{"num_hidden_layers": 8, "hidden_size": 320, "n_experts": 80, "experts_per_token": 4, "d_expert": 64, "d_shared_expert": 128, "hidden_act": "swiglu", "moe_layers": [1, 2, 3, 4, 5, 6, 7], "router_score": "sigmoid", "normalize_top_k": true, "routed_scale": 2.0, "balance_loss": 0.00543, "balance_bias": false, "init_std_router": 0.0214, "lr_router": 0.000358, "vocab_size": 32768, "norm": "rmsnorm", "norm_eps": 1e-05, "tie_word_embeddings": false, "optimizer": "soap_variant", "learning_rate": 0.00284, "beta1": 0.95, "beta2": 0.99, "max_grad_norm": 1.0, "batch_tokens": 32768, "max_seq_len": 1024, "train_tokens": 339800000, "max_steps": 10370, "dataset": "wikipedia_en"}
Below are experts of layer 5 (counted from 0) of a mixture-of-experts language model. Rows are named router (the router's row for the expert), gate (a neuron's input weights, with its number), up (a neuron's input weights, with its number) and show model dimensions 0-79. Each number is 128 + 24 x the weight over its row's rms, rounded and kept within 0 to 255. Numbers have three digits each.
Before each expert's rows: a language model's description of what the expert responds to; "comes after" lists some tokens at least twice as common just before its tokens as in all text. This comes from a sample of Wikipedia text that the model never trained on. Tokens count by the router's weight.

# expert 19
What it handles: Digits in stats tables
comes after: "1", " ", "2", "–", ".", "3"
router:146081145106096099141138144120158156092098135150150134111163118137142135118118119154117121117157119119146111117120140160129170178138171123154140182093133066181168123114141146116092139099104121143116090116130141137125137093117115103141109121
gate0:135123096102145133185111104141157128113108119173108145100168094158120125176148120150104137162109110098149138172152138143135125138141137139154128171114144076131121127119091125133077081108138158133131082137099110153129161139121094093107098095
up0:100095113101105130133138153146144128102128148142173140119182158160116105158138144144137112174115100121119160173124127152147086137119117140114104137089091129170120071117127127145116130099129131133157100101160140130131143120118091100149080097
gate1:126100114169155092108093088199131135082132107076095125133153181142099130129137133089084116096131133145104134111141159107140111144119145177122096095111140139155150183112154117130131134149131136190159085161131174136092111108125144143125121098
up1:116092122112092129129134116104164157124142087206127141132136111124113124117113145174152143107136123111083119133117134126116172102125120094136091147152081130150116132131129132118116143157129113114121158108143157129107063075132133114129124123
gate2:131108175114083101114144161180101128147132124108097135135138200118126141096124130105091138090158118107130144122106108164142108144097151160134114147146097099160168090097130125118124122114103117118145102159119136120145138132155136146125099157
up2:129161105143151153153111126175104137145117059132124114138096120145143098108087139097165121149107167127113121122120127083122102164115115134128161154147103127095134147138093120164210134151162093121073155122118131153130130114113149081095114088
gate3:149145160155120130139139154108110167141164107152157139095116107129155133129129175116098173141104105087132122127105086149124135154145154120106144123108130118137158116124106094188090151143118177148164129114098114159121183120152133090142127123
up3:102142114127092117119162117120167077141106176138146083169130140125158130128088117117159164120175131126099081120110105118138110080119105122099101160133166150156113144115086111106122148070133144156144104115161145139152110146107101109173125133
gate4:141130150113115109137119112136146131171151112118188088098142152096114141125119106136123131118143101156164102117136177143125193137159133119111122152141122146123133146132116148146105103109122089121142106116087151127132126091123131149111094076
up4:098116103158111151093129159169125143155111122158107118130135150138115129089113130107101127147107139125081165114111098137118097114131110167086143124089162092135106084169189104096135154156131157151133122117147078142185109136126136147136157170
gate5:143101146126109108112100148135140145117134114100169120124155120128112131143097143153136133143173071168161104117132146126115090142123119143142095125097131115165158109117107146097095140103137106102123127133145156130171137154149141120153108145
up5:106104112123118104070149156144154135125190099133124152138144101103170101139124170149146142142157099128108123139108126114156106154153117147096092103123133131139150124081128144125114137136145134109127106162167162132155128124104154127108142090
gate6:150105144169150115105097140157169103104155114127118122149125135127121100153134126156145112110159116168142111147124150120083121145157131143125158132118121113164105159132091158099111165137084093129073070143107128094103120079149117076143099144
up6:109160100109064158106146103153103156121214137107121152130110102132139167130130130130108129140131155111109145121125115162149111111101148108160138111107133128141173122138126096095098064118142151158141159125136129118126151135106106147127163140
gate7:172121094115139174098083119143106112096121100149159137177151096155121077118115100112084089172119139136122095127148116123119140144121150170194102133147126152079140139117127112122139137112123079126094072096147128100150128139135159081167120141
up7:122129149132119104175157118117134094199160136122111101113104096168123117155105141119179168113109121131148132107121143138095183122153128136101143086142134114121114165129107110121115127114153153155174139100126105166140121139129118193091128170
gate8:162103104160089129115118133142124126147128111127133113136133122149130136121173115140125120143174134151141125126098119133113183137130106131159091139126105132167157099128148117162122125099097094132111059153110140151128146136114087087150120131
up8:106159166151120155136159136152129125127179104124104126125165145128170184155128121144145094149145094126118133181142095183175130082136079139165146119147127107141154183095129098077096120105133116154108120122076133126142117124124140154164115114
gate9:132105094130083076126125129142154148098111114146129099093123146142139155138138173150130148125094086120140111137142124129140112101159138132173105115176117120112126151125145168075111133117151170197106146100114125168162112128129126116133087102
up9:116126118125167098128140117161124198144133116096100077132153121121188116146105122125159144106120089137097126156121190122149108130141139119138112114137122136155121144096141140145129141159116141128163129116131160125122106148084143150124173112
gate10:159156140141140143109136126121148107153169080085216076141154142100182095098143103148140127118107076129114127153127164140099128144128104150137117087140097078166190141078143143111112171127109140140153099121089111128153114161126152089118130138
up10:077116101119089132131142083143091115135102132122082143155062126115141157124118141126132136122112157090154118124120103167109149124135128133127147172124161123115120094165159094131085122120119128108113080125137109107134113137118131125151108125
gate11:115152138149150147100101101108121143101175143093127149100102130122159114125141129133115118134164114122165115114127099127095217105143174116146145108123114113148157111151114124142125131132163155162125133130082145085148118133127141107079100125
up11:142135117130121160138162159142106113142124118149087158143113112126130117136156093138111155078129128126080083171133145128157068147105144087096125147152136138106082159125117129146142153151133134109141145148110137158119163172102114169152137131
gate12:106136124194174089145122137141140132143168135142109114138136077134083169158081134149098129106163112110164109160151125096119133129148124112165108156123155084149121160114117135113145114110121114140097086086147156123136144122111186123129092193
up12:159099144112119159104126143133099140095102176122148163118126134129119108090127139100180161103112119117155156073115138165124140138107158141131121098093125117119120126093140145131156138123157148172126122180136087134121120137120101128151148115
gate13:154137142128105090122135138106117168139121095143109110148159142089146125132145149143147106152091112132105153138156125131129141120151142135178102077134115102121138159113128142103119157111107136081104089129118109133130165106134163153113111105
up13:129112136106133061167135163104125162131152108148125093132108122109134128096152143131143110121143089120121107135114122163144181120107149144146118087085132132130123113133171169114114139134087086116106097145163133132110118129116105115086095114
gate14:079100095109105119129122120143155133091125112136144114163115147096111139109121113149142130156101103138128101204125119138123163150118152103145095141108139168115146184139123128131188131140088148117129086118140143117135113164120084139152141143
up14:165102119124126166149145113118094122127078121111157149127180135099134138158161138157129080153121144121137106165114099139115127144132207112116113132123174127161118122121172138119152148171146136107170122135108104078147154153116127106127154180
gate15:119109108140113129152148116126128129109140099084129159110150109164133093113102168174129098135166152129119099154148125154119155113160146134142135109096113114139154132127150141120168126096134154115135120128129144107120091076124134127120113108
up15:145140128156127121126094109166147093123161120129105108130113163110134111103126154114114131146104157167133158176110098112177087121146129159107143131132118111141094118125095117157092118098114138152081156138141090156128125118107114098123184108
gate16:109106125132108082146092104149093122130075130118137117105153100158133146155103113129080101163134139136113145169100139108131101146137153095171152177144084108173102112108139151136086122136098145121122075130125120162130147107135132128130136104
up16:155132184080122091101121138117112155105131104090137152131128127134124107154156118147141168118153143123133142130111143112098127160135068122117095093132114136081140116097129155129155145090123137147127150137080183086154124108162118132128113127
gate17:139145123112124090117131173122143117084118145108134136115125134142139134138164088134137135090123138159094149160123130133124171130141112091130145137139104148121108154148104122125161090154149119145116144178147149145095115074121129162114104113
up17:124152106118108106161107142129121153115159156139142121174156122128158123154140108189108157087111138101127147144105068120165127142165129104137130125109136114143098073123129130146084159139121115127134110119138128145137139131080158103142136102
gate18:110119157161124139115081150150145122136110176146098093148192123103097118122145099166096076165158086146129103093117145142114168170152130122112090121134122114154141153085133166135131099127107119126135110077128156132144127153165136123199131106
up18:116102153141114123111112130160122162129125140125108114135173113097131117120122120148057083152181083120153115098104118127088130179131133098118100111101142096161115149090136169132126091149096117093131090050133142112116115096156113144164105111
gate19:129129109140118136150111135124136113091130084134151142091136138111152100089111139141136115120159136123136143081137113172126166164106168122110114169116132139099115143111161105101162140134157158123119157126150118161127123094117148126133135122
up19:134180099147100097146123102134084151197122141124127135128121103137113173131135149133147116167124141158126131162205160116111120104151117098144150111144109158123130154110101132161156104098082136147079136108114117139119107183088114138149132121
gate20:130129134151168142122112146176152116103120125108092138106146109131152124104118128171156150151161111169109118106101145132101118092156117087162132116132124112157153117153091131135138140096146077158149166095112150109103140151131111146118142099
up20:147136177124117120127114119159120096125133159122100109174134103116131148131145122110123096121094085178172138115148153145129150149131112094139124164150158134131140119167147090125140082117152143142123123150138133099114104127151121141145082121
gate21:103103125115153121188123086121159134117111112138100145074121107186081117091142123156148113133106109150162137108141117151116092135097079127107070145142132141143150102092105140126147146161191139142187136145161074139144132130149117106125092117
up21:120123072175143127108163110130121066162135137136137173110090114164130141150128143140144104123148106124139141092111164115103113144150123099124142186135136130135118174125133114077123171101177134140124128161098092127178108149129094130096138111
gate22:141086144107126126094100172079137108125167129098121147167123103116106122143095103125122100137165096114134146131147125136130093109136143079137128110130086107087141109142107130152137091116112124143121080131098176106150142133092135141100118118
up22:108165125160146135135152125116123121148116151141152147103128144127114130089160126106109169146110140095107138171119148088162120150127114146113147140133138142140121198119136103110143169141103127151118120139123119130097063128188123144132108110
gate23:113094060116066120118116135126143094124108138149151143095108156126121139148097133142095136126142101128152176154181162148165144172129134157123092126104142122180137121142112142111123104146103101135115085102136157116153063143093137103121119190
up23:127147106148166097113138137137125145108159106152127099136144107122088128113130147125137124112107136115094117153129131135099070144107149137132182131099140100124141131133132109161132098130138146103128117145137138140130147133128134130132131096
gate24:102093109145134141129115139135141113156150113124141139149114119166129098137186170133110174159103095113131121138097120142083153145116103146165113146140167114127143127094115107145132129086178080130099135068120115104119163092153126120123135086
up24:125109138137131102127090124131150120114121177179131138075136133050143139118095071153152096095117149151112129116092145107157141108138170149136118162086070172105130115160129133149122104119120172128148132128119127150130082134108105150136105145
gate25:130180100135104115152136120133127113175134084079120113135135132133159145107092109113117134107128101135102087128167144109134092126159132116114124137117117126124150117130086134183164112161130126161089097187143126132111178133098116122097137084
up25:120104114133115098126107139112159121098119145134093131110097156155105145111123153156130117129124135144120140105116121131150118144140142154093159093173116124135091102114142132100148145142146129114132099169130140105160114152129180145102114119
gate26:185126157115133122135099128120137097130107164164106142111128152124144158130098096086108096123139087106118133106098129120150115139159126132144124129137143070144083151146092102143103138090137121146105104137135056137128147109131110113132133117
up26:154136160133140108132120112105108122079101152136129190110158114142110127130151091121114140158120107102146148112131106116149119088175144147137091137126142089125103127139091107128096118138104114131130100112138072154132109166141093113107098131
gate27:144140179128086103144131153110119127157155077118147098129103140078102105125111120144165091058103103132122134125148150144092163121154127135162116131100129079155162129117133161093122142122115100140138108112091148136127132154115063100138145136
up27:122107150110083139120151145085106114130146108103109148138128148159153086135123122156167126094166177119172137141137126137120170130124140130126108138109096082125193107133056161112098118075099129147133115104104105137140146111091079124108133113
gate28:117129117132147156163103183150129141159145115144141134112149164138100105139133161153136113102164116161140163180100139146112132107136138152119152163080145141188150142118102118146132142112110151077135125103097135122159135107158159084156126103
up28:142102138094163144157103140114111123099117110127123139099151143119114101111167141153151121100143095117143160126146162196115166134130141143106118173131139137115140134154081125133100101076107116153132151143085111095147107083140122114118147181
gate29:127053115131126135111127168133160156132142089129158121148166145124152079128153126130144132162138139094126130140073121143127126163119107167125105144144159099152166164118128155132098147109093159122149111152130119115135125116117155127144108099
up29:131152114140167151134109157135089134141106146116129133149106137123124122130171127155168127073120138133126116191177109116097155107164157087121148125142095136103125174111148162126136164170147149142139125145133121116100127159096095102110119140
gate30:117110105109095126107108140124182094107125150128134070119176173132087131131152137122180085097119116134168111129081114145096120124137176122110102118084147050127158078159154114142131108107120143148117126112141148137155112091111127144148092140
up30:120134141143096165143160075121101106106146101055138153083099128135209104134106110123090111181110128161099126129131124120134130133130128134135146118125099178132094146141103093121132115146148134133078116156095091128097138133153133102111164109
gate31:129139151158137107142132151123144124094137165126137135140127133162113130158124159119099149116139076136136149105159084120102125128132150139134088123139159134131107075167147116134101163095163125102174164117102136147183159091112106166103134126
up31:127106167117122157141135144150117144106092118154156142150142184117113105116115137131151088133173138135125127171088114121128125148140129123126125132090124117146143141133108158161174130187125112145142099088156108100135112107110139069129167125
gate32:089134131172110130086160161111120100093144125128140102099114121142200133110149125111104126124141099160151112121136137138101187097083144115134130152116117146118178156176128147122064152138107122146108141141117122132119155118090081117117092139
up32:058123118136114111156149196160127124062118149076113115152134146133101133130129104158133106129156089119133133140087097105125135145168105135135093151120138142144102177114114130125092127121117134111145138136090137155165143129155122129166103133
gate33:107107132126082089153127152117192135135105132089149139126112100126093152116130091134131152082147095165128117149116106145160130148154140098169087083061118121147131104161103123113093096139111063156130136144125145147125098113130179151127111151
up33:135101148101116111120155130096145121122153127130114166142129141150133101171126151144128133103114110157097114141108132164144122144145098150163128143116109135088128092144122144117072144123102116139112144081175113138134099111127136106159094151
gate34:144183103104096148135104112125113121103155112144150165124115108103106139149116171141108132111161148123126146123131135127107099116153156166100101170145099091163083147121135133131081126103119147108081126099115143110142139134108119166127146136
up34:160058130120148168125132140149117069118143155117077104128116070126122130105109093167183194107093125139115117138126138113132112104131142114107128172126129132121108123151085122106134153143156135138118103136144121138138093149133157086135115147
gate35:124157106119138093127098101125093100082118152096084128119128131134153095153113148114102125149090135146105124142146161104104164162118133162143120137100138070096141142138105115123112104115145153093128073095079149104101123141126125130101106143
up35:130159138165129158160108135142142166150108107097106108076128101133123150128107134115143143106145176114164104079121118119136121104135143141121125101119128148131112136121142090117107144095132085142123158155137120109164166120165134106087130102
gate36:100135086164155104181124117129152099150129117128125156078145147142117169130120149104092090162129108134146110107141144106123129154122146112147100143158118088110124184139077163124115155158144139168159114158172100163123159145129106146120109141
up36:146182117127123089160086133160088111142118134165101108103158104118136138127103151085176127167118135116110123087136150153155117142152122119103137120133147131179129121109147136144104136109115094128140138181172121093134122143164107175122135139
gate37:118139149131135158112149152126119163075120140126091212124115107100118129138150126148120124127102141136132119126179135117121130152095120138126117167142116113127111159103131133141108107158113124119154107195175120094171147126133138142153143125
up37:109167117113119152134156123119143147144122099152127176161144122124124157136136130110123144123126134139080140078102155137127142071118100093114092168088142095110136118129134126099094135160126110121133097152147076131099140150151150109128126113
gate38:131105124134181122099130133163139108157082144140102141125152136143102128141127145137147127142157105147156108108092083151123150156115173116138102127101143093113099132128117170150120124109099082107112132163116150161123146103100132125126126111
up38:135097096161142135114171132131134076119097076079084143121118174162111166129166132151152143143150145165141130111112168132117143101107120110117141138100125093115131125113161117148132110093110151155125115093129142193152095133106101082145104143
gate39:116139075105151101083091123164126108143131136170142124103175104156138144123149125082134134097124123132134135084128122159128109131097152106127113148142112113130103107132154117144100127094129129116120117145149138176118138107145131079132141141
up39:142060154074079091143127117146097125150149140162134132133134147109125128138106130145116144095155067174109101129124171122124186120125128113103146117093121122108130128112134137170119095135075178121065096118143157102145170123165109121105128132
gate40:110138137143131118160130158137142138137095120146114163097132096119142160131139156127088157147133098100133140119144135165125164136131131131153116146133152100126169093121099119151152098145155090122155160140145117132091114144141169121095080137
up40:119165123139124123133147132153103116157121137105103098104146116128132166124110155084113157145120093121124137101128106135102114147098118110134175121090144117139144118144082108160074102132125112150133128093136119131065148095174149166110119142
gate41:139061167119105124158117122110091138124153139116161144124084123171138096115098161110155085062121107143129153121110139130096109188106135095126125140129101139147155140140156114144138121149099095139101128147157165128142158094132117091130129143
up41:106095179164083108136121123151130128099102091132129146142140126120156101095141113151145095102085111156144110153103122137099087168134124121106125138138092150150169140130156125083051131170143068166140114138111150113158151150155136128098143143
gate42:175101137172086060154135130116143137097085104175163169152171113160138129097125099109146125127139066125152119148157137129136129167131115101166171121123120085158091138103084153106125168148158119116085112095141108142142154161095134131125092139
up42:089143102091127181137118091102130126140152132069144119147125091093123125112141134163124100158117173102115156133114102119112084088155157133129143180112162162126166111147131109163143132088101104168155123135124133119178118117163135132087153141
gate43:142132129089154100164108150156137121126118141167162129146131148131125108142107121135126156114153092140151148113110151129103098129156122145175114143118081126136154121099108111125146131129088133131111124133116167131104105108125073138115104089
up43:138150139103144084164104128116167109121138168139160114156158130118153115146127132133132156124119116153155126122124128157110090156183133133129108152109099100170133129126092131105127150137098137149152132152134157093071117074116075168086107110
gate44:151146133190117097141153096152113168137069136094108170140154131131110133141112140095141163104114105117096112141108110154145106127092133148155140184063103100088141198132082126080113132112181111145141162160155122124129152122144134143112116127
up44:096084163111090127129120141132166110114125103159161123104116150178134115134172103139115093145129136129116106123152104120187113165092158113151166136109176119129160116113137138142146133120110137128132144128175145137135159132138151132151121111
gate45:151132148115159112098124143116146098093102107114139096083145112132105114142185110169165120156112139143143093184129148126143136161139137111140058143128137075158146107120159221124105115133121113130154091183118116138143173117124123112132123140
up45:152104156171111105107124109111168121109134150114130143110109100124071110137145132143120143147113148121129103145086152123128123121129099097137113091154127098118140091144124126105128130090134122152152127151189085129190101118127105138133146138
gate46:132136168153080098156125140116141124131084125098136170084173114109142142160120157081150149149095130123166126113161122153087109165155122123118124119081182132141141130166128146099093147110104083194143111105169107152119108133104117090163109133
up46:113115129109125101121138114150115118107117137157099106134087154162143136125097170143113101206110130189148097141115127135127171131070127123155171161141108120116156157115150127066159151132118147141124107117133124142089139135133157159152123136
gate47:190113130125130105121133123126164155106126115142148150140147132152113128163086156109117107123130140140141156127124140162095131161153138090151108122117097085169140090087136175135109122140118158127142109113104105148130145085126156092092131124
up47:148138167145098089103157140134140120136152116173189169140141095134124088138095129172083121159133143137120175106116133132091108128122114146125099120120094152136127120090165145128113144154090136101129132123138109144138149104102116127130107135
gate48:169118103113095130149138130125138130096129086159116098133113170130152142128065156097108122109101102141118133142129117171100193138134154102134124181079142163165116173165105150120132131107181150105109128141112161128131165126130102076154119138
up48:113114173122120132083108100127149136122119162089141130156148109154125132132184122136105143101136120109130099114139124119128109151135133186143138101181146060126147141145137129144153107115098106151150104141130115154107147116131135178094099133
gate49:132115124115106095103163176112158133113181093136106158119136132124150122159107122137087127139101110096126133092163133112134086133169115137157157154125102094141138166128151127133139071135117130153118085117165172069117127179105150151130099103
up49:136120097096128153107136148141137146155166141113101165139125100124168132148157114136121092131115103179130145093153142087131096147136122131124130154156119147142119132136146074166117141151116117109116071099108124089139150146114122119190104149
gate50:176122163119159107159125148164090120107156079116167125116118104125118126139145091138119089108125130117142122124166109157158108086121146174122168079073128119149096155087141114108112119122110075118106102098144162119166129137115119108143113092
up50:119136126086126138109138137111114170150101091115107080146090120146138138111085136130127116123105125104147181104129118096106118117123101116106130072169104134153082202134140128123134153093145117148160053123116128089141110063160154103125157120
gate51:161112134119096124138067107137124104098106144149137118146140111130117135132101151141085105146115117098144097132130132130091161107098162131157094144133114095156110105121125150140116112151111100120155118182071180094144068120135124108146113123
up51:111129132126113117114118137120115126154127148123100167098116071127167134124136146083126111140160121156150149101124132124119157126121115144147145068099129145147138167142070104065112068136131111130128145090144113137110174174095135128093147105
gate52:174093114139145146174138118132106116101101118104110180112113073136129134132139185147146120127138114139174113169095097176111128128116138149139126114078138144069126115113100105133138097169094128137090116147134118100093155107139114133153164114
up52:167194088112111131135151152130105125125162134149103132154109120154141144118128122105142116099142095103152131055121121098125106133170114152129154163152139142118135103170141161139106124116101131110132126122127165140094139062093104168110119149
gate53:120103115140126102139101112100114186143102116161148157117127150145111132113114140117124131101140101109114107127148131152123139106060130117153128104121097125134173188140148101111104129106136092106137090157091128105122083135174113126122097141
up53:134117102156123089114177144105120169114127156151115135125146119133127133103165136135114141115134104121103117122133130112119156107163123137181115113110167140113115134126139105098138093146166122078108096134121131142101124136140128127099101103
gate54:129119108126122127151150154121145150110105156116095130114136138151126107146159136138113138161079088135175112149147124094104112156091143139112100093114141143089134147138145130079177060164080133134143092097115154132120117119163142105159075130
up54:098109187158143131123082151123132109104130169101126074126133105123128122138122141134159148190132165172158135136136134168140110158122131139119117093155139165102115102163170115106175126118096105104138118116126166158136169099138153101144116082
gate55:134086082123135082108123102141155144118119094123124119134133139151111132122143193130112141142105114099103132131101109106109106119119140117153127152081111089122157109110141158110145127122148142137139108108155117088119164087141144089128141107
up55:133140113173139127125126134103125110100123138081121148132129100093138098163099152123121114121120145133058148125150146140125076154128111136096150155159116127085131135141113141134181115144091125135141136152143137108144114128139117136154142210
gate56:142125137132110132130113174075120113107123138165144131115096149116112142124098151119104121105168119108082116151160139122078162122109149145131085115116152126141122168156091148130104110118158085123165153188174145124132130128100119136133099163
up56:121170159103111117096082150143132127138157139158130120117117153172130137109108120158133085111107197104130074112142157152093090125128131156165141112096104145183122133148105092135112132134138110138146109137149136122127098099144067125154142126
gate57:124139124160148144108105080140103135102159135132095170121122129102154102141147127102126112137160089146109142067118131120185151098168145181135120139132117116133127128129148116122174089133174132102122102128125158151136154146127128094112115074
up57:146142115117149154145125101125118163106105117107154149123113135132130140123131118142101141140164127104132172131127081133147128122072125107141137129139166143075123121137125111112173130176150134106155109160133123173113141146170130067133142135
gate58:091107132121134069115138107133113139134108110121140094137159180131119110131078139124162091137127114112134168097085156140109123125115174109140135117133110132123154106131133141172147127118127120154144099133123142078139148124146151137107126098
up58:118126111137139164115117192121118152119117113154110124120137118135129144110142134166138109147105162112153182135104126163139119103136157161157121100151115136117119145098101153130139132134156129083132156121151100116111140115127145146136093145
gate59:141120128107115141128144149090103167121123135113102161113144101156149131151174142137118145103147096090119116121121134132104160127183142112103085120110111113125109081139114173166122076097137132103135100169115139116159110125112143116113114170
up59:115172142101151159148125146187108140145138130089132126095133101161168155178127142123121108122134091109085105108115109127115109145132119129107090128128135129116142136143133097163114103135106100129134144210124133100123132110113123124157133141
gate60:145072061111099116123118112169116147142158071132124172118121113174149146152192103099138145123178123134141137097068149157178127125105080131183154134115151136089125147135095108140164132106135124236091101164142144116133099104123131151128119128
up60:129174091155140154145121126106129107140082181120136142143142108106141116111104122171117118194102160139079102127134149113098116153171135125080102130161128126146121119132161097186117074136105097121118135104126128120128131132123121106152135119
gate61:129130136124121104128163170105140154123151106132115133113142103145157123119114127132090107105196093114136126125120132144126196142123179104145146158112115116150132097127147114114124145107121133146143102079090163086111093099145127183135116150
up61:155147112108141133100147098106092123135135180106139128138093136109103134170114127133157130187117140139133126109130105119143131111184116123122131115135152148094083164160107116102171097136143116080111148164133147128152121152181155083139140131
gate62:133116124100145146134155131109125099138102119134121123112146087168128096112089129101091111141099086119162147138108114132088123129108108123134141096118116139168178137157137145118116121110116122146118081118108156155152144139132150138125116116
up62:175103109137169154133122094125146157130134117175147144135130115098145081124094135076138084133097082124108114134114114087158128155090091108147155145109160090133135133147123093142127148148112117118118153158104163157150125131146129132107092150
gate63:148145167115165118095099116139113174093146107088078104112132132114145078134112109103100130071125109151199120136144143120114097139114166152170157119108140111150153145128109125102093119134126166116121127139143152103095122108126077098097154132
up63:119147080163090130169155106109142095170113141147109146120114120150109126160121141154176103130140119107075136111113114145145105116135114104096134109161132092119126096146153126163133124106142115167138141145113108110123116150125161130125133104